Experts of a small language model.
Training: a variant of Muon for the experts, 546M tokens, 4499 steps.
Below are experts of layer 4 (counted from 0) of a mixture-of-experts language model. Rows are named down (a neuron's output weights, with its number) and show model dimensions 0-223. Each number is 500 + 50 x the weight over its row's rms, rounded and kept within 0 to 999. Numbers have three digits each.
Before each expert's rows: a language model's description of what the expert responds to. This comes from a sample of Wikipedia text that the model never trained on.

# expert 37
What it handles: Foreign name fragments. Inner syllables of foreign personal names, titles and place names, e.g. Kat-ar-zyna, God-z-illa, G-aur-avam, often in lists and sports tables.
down0:470477575468462509433501459524510441461622475558575500525515433435531528457531515488453522609499537565456453530474527582585592536526474459502582573468510500511523534513485491430476594457393528478480479529453412542494579519501500524476471475463452513546472414486535451532419434524582432526471471588580447386551531570544498361414550522495483577445477507535476518518541503529528507471422485551576578501540425536439568506559330484567484505490545456520573439431568499540494527493480451447491512506524476595605462536535456483464445462534544542535482579522536558484507485523556510419533462505500480539502400523543454481581546479449496480613494452524453390493446510472422589528476
down1:461497448439440502539435582456560540514526504561560589534384482493409443523523532478414502448513456517507485486550468545489520585600523530412514529414454531409454476492465487510529483525526504546404574565537503507536491481469458520561536511468518555444507485515494548622560518552520425458472490468451433497532605442507517524485430449434505445462459618537497553532498537473564436546576464472511572492557543533394450502475430524507568530503494467587594525502478582481535452478508393522492488633480490475477377465507492515570484506469498639432423484507529401464436590516518467532571475506434458439431492450589509589481523381469507471481506541413536475485540447524444527461473
down2:418563522512488474562509580417500530534626507530520497450552559539463382480548435496478542547467506593497477526505523511599562491464520567492548484505503456438515503485533460447589540556407592477500426446483507480515587557481470551505449490510548461460557499489535557516490543495482463481590589517520410402387446460452515461550523416451478515525526399568475510450410599460575558464525523608367550444473555523598449565468539552567478477603556472504475482472554455509445476530506467425503537521433494572455524570494493549603425540475418556491493406475477542451578485485501438499484498535464482442496561451542468485573516544518502522433542488462419501457485563435500570418478
down3:637493561530483519592541526496373516514539432596584466484550533583500540495424538442593550612505437591493514552518468426487540514471499478493560529491587491467520433517594556479469496578491536464455526392482424481496453564515423547447436434538330488549505580415546485480530531581547548524530567399554498585448507529567443503545522458419526486473532514511496488468545519503529469500532553548384461518493490541449544526629414494485493475549494502479483564527537494501570462444458505567454524532556506470513443515528420473448522480519487466432493453561480570473504509473443474557580556464523433409508500598433461575441448440563503444440461470535486505489434447514490535490476
down4:566571527512506455523467628413505456379501531516479453531503464602464459450523466481589470549478490532543564573530520569395516537453438437436440610441461527473478461489498513492427521529534514453610567460457490534448514476569599484503491459527481574473498446455477436551556507548475559566416529561510556531417511538578534503563431398488518410509488592443474521517521538502535471491453448567514521483474514381453519404512603484484535522496443453494482466401511539490570424527420400567551487479583479461391474521503534496440453450559457505474537484487581423418499471521501498567486517500469527542492504490527468390520476453526516520504529582486562551515441546576564458421601
down5:454569517573501503552514445518587523439595488500402436450544523456399370397539512459471464530478542484433540461434569419540524448523488482552514434469505525573456572528446563553371479471534461479438552557473461497486463567469537555520501457502471464555481527485440459526435458502598509549611466543580501515583499513399491554461482584455498525562445625401509517510477479565426450493444478472412487535524517427513622505497418508521506525503434538436454501548564530499456456392504621570514490446493456510504429473515413539465399487493440423487493509542489537601555526512548514532453571516498558549525554512470493523508463597500515451564542489469470547542546481589483479514499
down6:501513610479450530435571485511515513590406500476463367488428548520545503545545532471553458543580465520521553512501486429531432529551524539496494536503451538376555458531548525481520457501505455482531538531477547464485537549504526496500586467612515572437415484453510518544427619488404494526519498488418517463449543463526405507432525558534455587465511517399531558543519356530469471555530634547463475505480452489469611470543452460575448440519508473493560493446471473469397422469536536473551509441424574471438548447497576484465508543467551437514523553510432515462528509539539496489566488460598453504400542505543495574496452465497472560472503612436507592441497594548442484563499
down7:547465470491496491473422469531538348407530442519534469540530555419467508441595615434620445463460532524520540385479535515452501433469519541474489524509419514428461460587454537480473438454513504468528493499380470505459460535585503475420438485550419425407421560526509508502456463482494461587439439448517533544525472541489497538420425487445484467513471523517478424437549516514469580478511516456487466486479458564564512443422514573446527504535439547512439526511487529479482548509453457548530467517579528469510468493569658447439506463595484398480464570494507503484516560486540502474505503456492442578494424404615429544545504556464611456413569489473547586482492501533529565528532
down8:564539488383594419490491577462423541441583545470504518605550559508512422506412449505546462481560392545525560534447518551576536422424472362494600375519605513486474523492513421509482416496463514573485529513539460449576521526522491516453534510481613486520555587495511450497458560480525443493545444438507444554436514448481549506508541511475555444546524464391510457500502487504483470443502475459481588522485454514384506589494477492493526516629434548498469466551515499518410484453434496443377505551515481600492490472503529511410481479438505497406512589466497501486466599502546516501473547526470422560487583526478514576481518465459537430508482541513510474548461559599552527541519
down9:507459484564502445395432523488516530421446409467571521458473515385550410647578459473401526550519544498470505427504427539504527556427486471525437616413396510515416473551548522560462513425494438512493552460508507593510501519480509515499506484586481496472512498510506455467539467542468584451458447495520549469484497445511491484450511539518516427485494450438494474459519512479427591539455515386533506510541542448545459443448462419458573593553481539497567461601616518526548505473457407486549510567517438523569484564415431583437449480548475549568541574539509470467568488462449480384507525495519584469547508524506581451469557541475552454520592461558551499480547508504487541402546
down10:569568487505502515507514397486509531431437475369515553491467492458549500563383651539555485465489454599485560460550410527559452498454523601540494596367541514442570460407442413462489522577581567503433474449588413513502455542506494488563600483470509462570567470502468530532440543510408502488440453504450496477538456458543517515464462524546421471534547493421461486527557475485464494436455465516457505446349527526543507435544401569485465501526500531520456442459421506552486520482559478503553548481513499550452453469504466488479547519468492587420535519447507500379528444560475558540511531548506465528581520481491442491495420549475522580572608537424521452461535514535485500489516
down11:539499499428513557521493475542555517578543572476561552489562494556482516528520372438556538513509510525648436479429531466486470534440485553510561546531494449503474441407516559561508511600496554461439567483493532508487566482402555438460528425503575443480509505524455497452418459515485538458534536449503506542555456479415464514456494381536531480561525582454392485515470464507522595584488484492511388521529468457583488489447406442617460508525482487499436645432502420506491552646479567454543448510417533474447487426403585488463548551552487474470423449486527454547450481441481530552446511459516501602516516442409505484503553564584485539449503524471496522552449507482531479506458
down12:527458483490554552482457458562511428467364510560513537549585426458479560539438450490445557449532496563475455437500447519541531556452466508558476491518519536528454497393412537489435515472510504470481470528543541532559519570478540477450450529551575521483420437489548553482488564476460472460489515552522498582588479410587409548507491437519470437514448542567532416499492559524479483414470504414453457523430483622529389473470559553509526529474515601554403501418436566523483606467475478464536543515573442433545522485531531540589496486502567516542491462575550613467541503509541518454577405473474527395517491475453548483532500444439546532472593453481556517384569452445442598525498
down13:488437515568438458516460344424475439562434581481570487495484505587524496537591399526441483469522533468460433542485473540531434563575462531492425513494513541540582522532471522493500448478513579429609535495485544538523480503483465428492568478539399567530519578599501556485401511503570472470494443497527468574566514378448496556534466544535494434493494472437439551487372471494526511518368429447531530480516428459495483468591458502435469497516392532472469517466480567440484627461497545471524495394475449468536530541528459444556529574473515479525448552481502550408478554434485408543518436520557435500485574411487465495478445456435495507517460503542467470446500456580509442421534
down14:423375517557541485497547494499529425502485427493545506488444490464493505481508389558413433563452471499511585465462501367570455539430466520568453485581547577478452485522465494479463421514483464419460567499482473555477500553533442476487494570566575493579540486521464459383489488537476443542419519478454497544487457519502487473475431522565523480440536488413497548511504540438489575489554408453452496542497618444483531491538610482585466518446439515553520512520460473576515525466683466533482442588593526539461498491565454493529408543511585493489468395542488481506534537549501433569452467556389387546540465557530517497505445459409484511524417558553505481502516486538458450427504
down15:486526420455498512569499547496553426527488451460467467469563475480492505627495442520525554529488511500532503429571541479477378480460554559539603517501420518527477485476516443497528459483495414508517591478464509402531532525541509559574482511612543480524469540468479488477552563578476528505557544518383489560540467556511530464527535453624485552482460484524549519576516478479416479495514512433538407439400415587469423570573463479501522549478514447442485460496539518461392474560586580455449515504469528504554522559570469552532527531600483587495414464433498574561467589475523477523447491549438509400487576522554553504522431546467477614455548499531463477437435542536542511384383
down16:490544475499475460483422534504568521521455529441444466455511458506553555489579480453549532512426543534518436388485447453610456519568556540644508528410506544527530525414527476437478412493568414533457501478550492434457458518416569567546479468506482515501504490518538467473408504490553481533469488420479399476564373454510503582548429467431487573442513520613468481453508524466561474493442437470469486547497555567435579574524448538556540449452488529455487581469531447526561414494451456486474494436453557408504526534421466482448513442436604462487554613543436456374468512549530489446437614485579532505510558512458487407487487482474567513515461477545521526516509535532422460484435
down17:431485498452498334491529526574450449438507558540526502528526500446521574612476459550558507522505536571453527556496421436510584519473424446548499533472569512432528470467479518471543558491451496483548423532386507566492469573420547466510474567561473578447543481529535441523456485435525479553441442445460496523426417476571419591458539571489444516496508485481564509440594458410521467566447531588523449543564435546431485437405561492517518434496587550491506467419476525443437510562610523513497582466485523476428461522469542437499559513500469536476557527511462512573536462463516589477504483539541550607465503491449572532473508487425482557471497445573566533526459541476600417559407
down18:473538459551485571527522471434505478527529501556431410471505491525534516527422498541512483453522552498484476506430464552470432573544470585470570505591613567485547478537574531534571515554449418452469564541499539515539478440503522410456586454460554433548441499575505495395363491454512494480606604472579549529549494494468370414498476431506458463521541534397464482553482471418570490442522500564584509489530526503513510475502568560514451395450467559531560470486431449481464470504587405456487448390523485527471517492558566400530495508493501493470553492442551490505464476612469408487564506547548489556508571477459431474508474555452523453520453549563479585393421534535471519461531
down19:438534517584450478447553418533457502530505544436489524473437432487572466539530372542430499471467441550460490495548546461561570485525420528466544527451530541477484506460512417458549434476565531487486499492497533432436466425388488499492500552477487461525587532388564428611531568476522554515504514430530497514480586534513488521549507432509471461496466367494536579552422475520370394379482526550456581441496565533536474564539476488554423533551521456384405496503516560515456548536557499514451524500531475583544521505453441459425474446362421516469485449457519515486598577442496444417446531454564517491460521521489544488453473486547501571498442549457528513435559496452583511515475

# expert 13
What it handles: Proper name continuations. Later pieces of personal, family and place names after a capital initial, e.g. W-ied-feldt, Kaw-hi, Row-an; also name words like Wood, Lake, Oak.
down0:471413494433568388486446508478474471518486570509462462573641508521565518499501552522487480432418504462486523544548519506521505510431450547504509542512427506476540608532521509583517412463521556383433467558472461468376472514455505524498502477458507457443495438580541512484474459468402470529567429504504487606549569526465517510541405520459560624548542533555517557546519501517511483392542430462476612480503535541519558545601485591439457518514567457535551522414524497494465423503547527492376571447544472464564494509568547546522441461568479496492484422495486446569525514518416470519564475471494456452494504435641602475453463560491502487397552587509497512482596464514518512515494
down1:541527455504444501520573510529423475579465589463494540537450475547557577556469600511506566465485506540439502492422483492542431461477506562602459465519513516414534467474525592497476458401402448524568554562553548551563470511553642529517469540514543588484518472535573508605546510501525498495504543547552610556480518497570499502466435506490606460509415503492487571532525427506400379494451573485523492511474393498405515503490526465501534470380520444349526468476510460505459381476550498439473555479541482475447560489546507423522541437560591505514434546441437523503535454527444544481546464558532463530496555503443492446493496480479420524386500530507522536507448494560544468590563
down2:493504489488499468495543481492566571486422552479518498490474540533533330493581487516463425465472528591496537380563501475547520466469548519576430483458514649453489437559554543578497547472561532447525566460443513465454496469566367453474545437530466478424510522458441530467430536443461604494435583577514462459542437415550452494535473526453558522499563548515544370475585501529423501457463536467487472454504580424515479412467511565481512458479534487573496516545456392444465399557472430557501461464565512475524464516464561411474438505500489522542512472451472498572535485510482469594436476472496474397507442453511557510495439532552437600470473527518573521526421511533468474395482
down3:490501433502489526471501455424504440596500553555514488530519468579485496595485500541517509481555482461521517493499554510563494474435413458573421494490569480532527490548542408489429581515513440565421437543501473423491477371409484493552429455526453543479506408535519507498458584545504474541423499586428502509527501438426436491485464537498524475546469460520609628430493410462565485496613504467591438406485528455434518518524583529560555564486567567559519430588438510425514530603473487484477570470472452499533458532423469505583443554477495491479524386413482527525529505448530566465568469559455494581595523423501547483539489502582521469530551455490528497634470519507436554514481
down4:561555527457505505473503461555462537566615546524483506463598513456459533545613489482439485548450526519523553463536510469516448498444374597547404455520564459539563479565506512467462471523537537432405442437529445505484431396432511520505437531441524487521552468448500549472473540509552434455482521422573515612443547471509472432593510557521426447447443527493478496501465491580428425417488535525488529526492536520573502544512510541559588529534487603438497505502545589461505567555518528431573424485504476488445448508531446539404395411466535509506460564543529501485450442382470531484583497561500467560505511511431501415528413520418487421495536539511413523441472514646503473517488
down5:513476480496431498520557473470451546517472437521535473518377460546526568476477521500551419485546416473614528601533505429526498474488447483453521526484401468564572601444525426511414473330530511493450435456526535434391494564553536503556475518531434478545566545431462526531531487501531510445550428442551553497502510525568531471463528470477464563463482449476489523442496486547516450518453435524559534505498573490551503574568517445425584529483544489543429471455474449521445578498461606559515497528501486499496530547504516586629559581464549584560451406544490604521434557458424506466581505507488496398571515556396480547531505442510586543516622497495484538485435433499486506457494
down6:437488486540555312412470524453481489551508543515450433492532556525557546503570549483516451561549507503409494450489577569470451488487421543566473551492556527520511554453531517429554556513565485528568493509481434569526562596508448401441497523515511494418562476481474500545518495509529553424537470580513409452470506531469470608573426489400525429475446514503470463491546476486505514543399462527482595418566398482638542395480496509513493542570619577485435447485537559491500457535496437493500469473523504459561449516475506538526438469488487484536527572488487450443440506530550475512565336568531525503414473507550527496515514451492499488434462493518417518531569590428530580465492
down7:541498524516549557484444448455506487511455586518583450447403384498542497436431498508517498519438501489570452492455483524473476481472460493496527494414510538560481498552478494437565432491598477469590507418498522489522514528521566550467459493584494483513505490481611455485607524474549436553541536543571461437555465535462477590564555592519521455410602484475470570433522513477449547487556519478507597509538551487530433479529399419522489594517623566457413512555460483496530472502500593531441460474479442636454519508559514540521524567465444474468496444485543500502377514459528566495456567526509403587483560497556559572440454486424511511446436458532477482535381583485470500382518
down8:480410483507502512544502465559475477499441466474560472549466524489436549464500558491459374420497506520502604488534458525476552553429481499523460467418475412482421458553567543551471476442534461548474450478535495483578518458460558489511577517551461461482529628499463504586583509576442393524462510498558376500446539583475453469485535514518510427517506446533485479515513424543488496527469472456535385499474403380506556417521518448563476421482524471575452513579518515474488499571435433557451487507507504521566549459492666523553474516527544558446502523507421445562474449531441490609554495509476447614566532521442529468454445528573443434548505492467543606499558624448503472555494
down9:457552414518510479450533423588518495517467617498493444521499442515519545546440484513558524432494570537544558447569411394446482557600493506542454621453480422536516543500553488425552482517492538537533458502635501534468471536480491557560430539476502503437462510471459523497549447480526477469476466521425539497585492518470525393483574518526489490429586420524547379548566523430490531455509548498433533519467437603403534437526534458508490494459536536466602498516443448495387421532575596419552515460493504522508523529550525519468420541478578629456478513593467616478565495467410472538451442478502513529503532531433527450398526549440562461494435521472480503558534492532531515473454
down10:573450589495488455531494505528511528436507532583537608502437498444571471575395568500541455611471526508437490442469542479417542612488539491500544595580468473502539482521531468482421510447454455463613489450481482488569505486521462453504449489470552497498570521414444558540578514540479509488497502480480403541463565496537557547530442494452497422474425491472511500561476423519492469535484506490521489514501472496399594447563487579510446576492533491504402555474549495554610518525529505535395587516486446474523442449425541556405476546551521597511466491495488525498382384481461599552516539500545512480482488572460526524481563374456438479490503496572550346558498534485523435574481
down11:549476557491570516517552483510494455475574495442487441492508503586432469526562566472448447387498444489526479473523479531522569477504503488585424508498500463501579520524451540494524473458516487516541478486555508563426449462510503517514553564394491524502561540428511472471362507525496423533519421503603462459487496512499482432536468525545538466425499508393501431484507442431573563502450448577491644526472468568487585651469387519390507506505560453455554451538509518522519543468489481499497549462489553390457496517528472396489544486609566502501412471447512508454557556564492451488464456343556449516563446546503579468492534450383463578410511571483522534549512472491542466536428
down12:519455435521520505596539421507563467458618398563442442571500589424632546511548537455569409508478521402576544490447431541563518589474511542543476479574483504473458476490491464524488518532434569515476548486517463493552451574513501345504492497457608484542566478542488486650475493541511486481476520499407561540452496599522562483595507535517495552500463517421514447493477493492477589582382502534511561515526513552455518485404555464434482443483533497485553592515550534556525578449453478548488443541442506516496475508509547485429416506399546511548424484494507498524468495529366466526543513585509493482478511480483515429496526536601568465484521509433481575591526485440492507447474
down13:438502494369523511518562537420547523492502533545576437392476483450558378552431510483518469508556502566456495458551517548442593468502491441537558509496527540509494475495552537631550428540445422509545482418527499537474542504470482479517501541508528533415586536519451504541579444451457551562525443475463544489540525435517453363486552446444479523480441502513523406459540518513503527432481451509460413508520544520504505534579618465644586525598548459541557479643503476515508479502576494440543345537524523484568477588573476428465479428462568493518446494451485528438416489451487541501491595455494425487502517563494500579495514495501529418534451492495485474423436557470524529479517
down14:486519505505442491477456427391557514530515626466595488585385444518519556509462508500529554491479557492456548476520484574526461521559524468450522520611562524481506502556564489500558571428474562499517542437487532619449509516496507445474467628514496530538510626496542473518554366552410452494514580444508501461530466552400554496458484538467435471507622535456490456461572439435513623494449493488511460456558455448475488503539477544560525401458497506433505556509463501511421541511593461401507516437582628554551541481551416438405538527496500487510519429573476441569549473492522568452521535543514574566493503453532570485506537535535562512458519548476617495507492447502508529513509
down15:489487510505441616472544508477500509536581518424507380434562511540467555511476524470449559536562456475572507425410512511414563423469537502480535480475483522620617538422505503527436458553481497491535446510540507504484491455498543589526429503436534564547509489550491639513519545498419495468445443506449462493455547557456565502520511534384583486515606514549510593585451495472547457483547488531542348497495476464430442396385556462543565524519466479443568458527510425454424465545460644602441436445569534510484453455532488532481492433466494428529449509528429466567511488472508491516533469483502488498522519495497484534496451550579550546454549603485476516537463544486466516604463
down16:493550531482518439518514452490464537463541498468539549584572502436533569551471423476532489560502505439459549479500453430440375468594460433485446581469560418489561447525481452504484476502575382504546496494473465511438560423512535425471512479523510483491510551361562447508470563551513513572396484478539452518455496505534500500493532477513462520390411515476477603516461444419498496517496459477437508476496503457518492514497595508482469466490575505536353522541431517452454436455452524476615496463461544451493428432647524530479588582489490483521447637520453498486479533461501451485515485565481557527574505497556466482533428503440450477615514430439514502490487356492484452442382
down17:458498451456441537522491542429561508570546473493540593512500539542548452590602510576526479530422538463602447479550500468505521529505467490484531506546467415495376490519461463563535463574504586579466421423549476440479476543558577545498444521526556452521499502478494497526495484516559540526413537488486487412581462530524602501535572572528497486590537460454468402405496550602439551410420566516453529425485551503465450470438472403397496426526544514524409445555468440518431489479551608552451432489454517514506607529486504496504543519541566440474446537557430463525517551563527508557561494463433412448501519431534472505488611443407495537514478480406490500549508547517529587510514
down18:507547481573554575531522503439578511496490468419576434454415481411489531551510504482512455426568520478562490495483546481532494459493582459477438434436552533467412541511489403546534437538553500480502516516456539492489591462487528516541599540574610396484510581556507492422544473508578559491514443475511479402552510386426532504500527466522497518572570506447447507390532505518481462539476443532609509620511495568366530551503482514435404550582484512421487502540471595563526572541529496554476464481557523426446484410486507504471510535504523519561442469486512518471402464474487518455522538543441429495515523441492492412471531557461609491514548539470576426473582408469572591496460
down19:550445450589471494400475596581580485478426471534538523511443546564524499599578487505547410513454494527446507510529538563472487599442547443416551552504514472460350486552444534530511470483625431608552501544549502502508450504456504586539495452476476519538444441571540552450567398517564519513448556536510478406535467499450506541397559464540556571486588506418571503414522542434529533482480470411476515484409503523492562468577498558555447434521474542502500524413487492550474456506613511494499513437537492527490539539594551432491507565486609421485529485461531525442483511556511534531475466459473496526466547422497520476566562390563500464480495479406485562502491437517430540460549

# expert 1
What it handles: Opening quotes and brackets. Opening quotation marks, parentheses and brackets before titles, glosses or numbers, e.g. "Heart Attack", (metreleptin, also date numbers after on.
down0:488415536599519504498499502474487413507492531455417444503539473526509492583555575485375571504496458522539524477518506474457502531482440448488564483507607483589400557551567433526450590506523467598587473439481519513519543544507526472424503521503619524530489476470473474527459475562489572481465519496494417501515521487514596585558424536431471471594489440571496513524533416468437383482490425514497521451460553492486518491505544560630492547551511499528459491459564568587570407555428428478611477574543512561570430473538541532418454455547578502572463543476485559520533462547550505502532569453558521495516525580572507458494440532488506486514514513418496594533574616476499549450406
down1:554531538580485504518441462473457511558473533554438482417516578520493509543562498590547446461559420473503482513465489468448529508507504485482522485507496493490425532534410514447529454518439549448492383556513538406479438430510543540523412449586439523519498584529485570469512597495547451568547412552526550548553415505444549471558504394493553459542458537512527526498514501507438534457436424534380516520496447537563523433524452486532505421444592546469616484493494589490506534599499523459541359537583533505496482480568434528470456572502504510463504448535559547461547491476547547522554499513614515539463537439487468559524562477608406498587405595524579554558484572516549572484567
down2:514467446422480500500445498441447431486475439483433558447571543494468543506553508506507535471436559478534462525472529506437515579505544425514535518449581457551544473519500471510457510487543520491507461537500549428588498474402409469524484503612514496552499485412506572449527490452424507455508430529445470540432494471499532560461455474373487569460396549442496434502529575548537574531368455503477489444437493526542554472450566563473552495511491455551589506666473449432647521496555504453538490472451537454519466439509394526412472507475487412518599552514550464436487535424514449509544467589539407510404502516526510469519524452456475457534465470585484596499441540440533407411514
down3:500568491471517514509441527454479502513477496486615610529441478495560470519516522464463485495530404498475449517513558486519431601522516503487459484541503581485556617465444520571570539591477549574495516519515503523439491499506563594475501495511605581418530470447484546595559448547513524416444485515382521530580473499531467475523479545521503510488519557547567445371496496572467515536568455593465500513403397635513471481530458535588501524454400469452480496570396592588563506536562463548458458473537457459492506549585490486491515505523547551563545548473425508462469454562495484469454488559484469509487466532592557514527505558458510530529615599548585539559429553443519552589466
down4:439500438529495494540435576543482440452542501618542479452522523486525456489501413506490624619522431423507508485468496472552592472483495502489547588411531591660546499519458593466577499498520510410414433563479503490497582429569544511543564505583545506511529534490410470485463573500541459545556382480440484472505537554459424531530510560547558462421482446436447479531473496476487510423518539543525463590498536498526505507626497465446560489539574478510457515456479464510492502541578488477562476533451551498478478515543485467493596561501417573445466397434503501480457453464417530519480599460443553510523497480506461524443521479451472442492587479545495511540493497382444376563438
down5:521489508446430568511459488568526389473513492486675552496573491472456455520493517408528530514579524536483421492490572485508503552524525490606553402570464442443523488536537551450528488556577503518565410492525405455600425538550485459496529418488450507460529470509457458482562585562478553522557580515521394454494472485533540503462534447529462501622406443609530489498467494436407566494495540553475560461538455548553478506484473505491510540527467553567583446471445495515477511458477460534510501453418512464540561535614534521477594487400466502519523561535510445520468593535440488528500390448484557459506552500594586503538566523487486507547544454590424434554486532574456504457428
down6:510470479478566540490569426505524491525557584479543484452486514499471496531512402371506490401489490511555468425565489514555518555483517552502500410477453466559539534411524441398505461478493539529465419548543491531558564431538520495491535417463491541503498497435504542519452411438547585539545464459515502511547512547458539576496476548473480594563532450515393584443468486425591499545478507487542424530514520606466462536551479519561535508456576620435475569434385349490406486481541569495523456417405520543510524483444552533522531509530503486440460415529468502584480517475428555437434442494524487471477430567438462466409559498529501527552457529457398567461619476446521498511471
down7:541588427468457481524500539577472565518590512518509448520559399539531569495420518451472491574577477498525466514386382554435484474549433498422525495488453505554548502514490443538542592490476494468592516471453544488543514483490560500504518397488499488621516466475456541526406484468440587450558481443533524610415561519538522453478471520531485472449433527566540440447477432508490469469478491483440450427434524463495503487425518551603516558451439523494502477552575480570442466616404533484621488506434462556570502564453527534557562517495510516591482561546428458477540464565456558474481588507522563507495507562560530608533552609484565458435466414515540609483517504500526520465521
down8:427468462509481500468411426424548518429483551564499488510498523402430515504561557591524479533496535439550504481474545501536460516545554533542508495544456500504452492521503500500527372441452517482420614487541421462474480491511512550561542499546478422402548489540496510458539495478475490518576544564436477432587422483500478520405515465486531567499458577513554482512529406501418503506556554508514505566522447471559554491522532478496490427536408518424464521599581559557544602439579485534515518555572477423486554491452535414376451493519513552550491556484403606554550502422504514546499507498501520529411482491592652506503545485414504424467467467496566451451384607497447472502422
down9:548504500501476466516554472440544569476511516529529457542546553541552476578475582532562407498606511438504514502623475418504476470520566453470534491455474493505454406470424548524538511423542473469533493479496522379547445527528474545511497530471438537509596534515490457570498558600477511402544625553465476384591511445665549535417552546558465497494493439528487469534622541481446592554510494526464601485537482469523466418489523527466544466450432404406461515550550499498532542492514437499616505526510496474432520549539543503401517528570481499628402526429498528405525498551466511488538529485493513458458503510521495486527578546456395469451468467487578556507493501507431543464466
down10:434433491447472414590517474491508509414535528562506507500485525513472477497500498545437468476571489500516573437560546496450543546451477477526490485573397523561603482519529515457459481474498475483459577571533590551429406557405548491451438449499538449477513498510469544540537415486522504503456459522474561487443521528499531456405570419511589517534510449477597483448497550429552520567533502503424534513540464626581485569615538497546567469492445521542433434574543477483457416557402531534587584543486550541523634461539463467536502533493601538561620544482458526442570514474473441574496502503545385431435482495484510534505503551614493461495545517386541518508422500529444470474515
down11:469503514512544451471448501548436461561489582523518479582514549558500546467433497453524486510449455550380498461545472431468412498539559562514504490599492520580511520488506457480543498452549490541485483525535497478566495536472558469516486416484482535433541475421500496513516513552494468592450506396468483503460445507469587509528475520429520513590500489552415407474532579457478451456489432467530558473534551503506518493509591472448504506474459480539603566466619412451541595521473566462519506453454495530532494526501504510551512549623593513454389468570546487385575505443562391535583422572539496539523497442566492542423547511432356489519443571426492429451607525414573456483437
down12:482525503489546461470630395423514489548517527542423595540550555420506551583522516475423461542485546583564523501484476471522564504526501444529486484418520529456491459483546511448494444503452389440528434510481413560455549612486525477466510458445453481515552501399458562515532521489496527533511467466499500591376485505497591473395427450505488494575508528508520398466438466568510475418454526487532422435455499583467473610443454517339388488446467551554503543427519469407476511612489423476527499531516496493470520434410523473470523485506493496484442460394490538477468493515513564451511584521495539500506521507440509540398534527524492501502488572469470483496430475486469365431413
down13:577568497453394573561582501540498436497511523487528445440479378521424495537536467476505554505578434577498456480453466554537556431532487435496455446525539468514546518511471399487474576583511548455506443500449506442465549566592539513345451548453507506562454399486449597475561511506510495427513511489523485575483493470528510517546474529506508513507407531580471483422421499468481417591387507521563577530591439485538488573497487536505429529461430556392572549494555467506498528497544465526401572606406545514419496514534433534488455532421464431519542466505507523456558559493463600518505488554496413591475523461592516542494459496542473517482519500496568470497476606525513481419515
down14:556531468483489457479553477497532502465555532496507451456493480449445537517478500547503503522378483502457471446533520448498521453430514413532574479461612527541538484512529526458568507488524517543467474501410536572515448375469423546503437476511556548460445541562581530426599558493467524540468500513540520540432455495531509483549480474481421461452472412439532510485400512398503511492499401453339481438468488562512515439508501456472403575550419635522571497656437548440539580460450474502561572526481585482560429502511565496557564521403533591541457568509510474478555516479501531481497443545626502444432460481499458445569482572494482515453462540526542520582516568493573540492548
down15:497519475503500449552521515611468505455448482538499530479461561483424518542494438501450515490436509559544531360385571508440465567552502362548405468574432568528620565565472514516498484445520535476493467504413474573502444439480507543485551434471426443430491457512448572525513506515465415499483437560483528483396561452460515548501490536478547487415448489560464578521514526614513592460538524423528550549512490481536493533438466515455490460476480503563560421543511410508567535425473457407535552536476547522561401483513460591452459429516504481515564484526450483450424495541544480468530478571541474537470464551493417523517464589451424517438503547445611562509451366508515498515584
down16:536471493522428500437576499481480477542616452491510448517516497563510541486507527600524465575465507453545558509563537513487447512505564562494493513484583484513444496479467600506476526457508402464498594452472551433478465548518534524490483501515482581552472549571622458412505516383428490517520499410427539466562522539465409438500530450509438407427510537545586519550452448537509479422439473459505564477538407448529547522554514602514431508506517494544479409460515507598452599582512513517514468535475556494598478541478571452493517404390497421490496464460529517524511466558477426492459500567530386439451470593522488438433476520410487577465617448501453481536482459515640488552495
down17:491474564550458522501567479554521495491512592554400669521608435427493447536576493468517537488424504566499524435562460506482477571530450558524454477458568509580457487477463482519472480465472463516458573457547590502471502571552456509499562579546478552577447544547492536474540524471521552431483514561496509562581518434507547545481437471507521471463564470486487448561415524497560337475448423608473553414545507569602583531558498564521504468512418506487463532423521516450480653555439543620488498445514516542475487496512441520423472410514514500476549546479417570460483456497542542505436432598500484478495522482522605523503472514523523531527478561510450515560454534453484418579492
down18:447421446479464452466506485369527517423527491469419569533475552563450445504462548388581487503492525515488528433442496487454540605525543493527509345447536468495427570457613406485473443565494476449478494429404479556507488510467528499557571484579497537509484525492487548510442474564538572425561575550538509593529555509481421452485512443450517463540477514563499493502531465500533507531477523408511387449530500465533452445434565506483592559517422537501513556560595445518499546578481491556478371509426433439545449481507592551517427542492467476480474438444449473572487412450521530469506630450446492476481462427458436516513531536464526539568477461498437522520591471480533508461583
down19:401542420435380442465559570413548503490565568519489538529513484441455440483487515504444476522498477547589530483469486443501543386529545508492506524557606517422509532607565419546427481427473515539494520415450426515436497459464470505551407478515547416509520495553500444449463565501514454500513511501497454448501550487555547489539537544593472492486413457509509549447386580386500546454519486413546588512528584581487530538457449503471507549450500573452511455291469579486461535504396480507445446498515557535490489523554518559454555500559395477482500576496582534473537519462509417498479547500482496514495555488630408522508508514462521489483520521537492471481538434490480592521459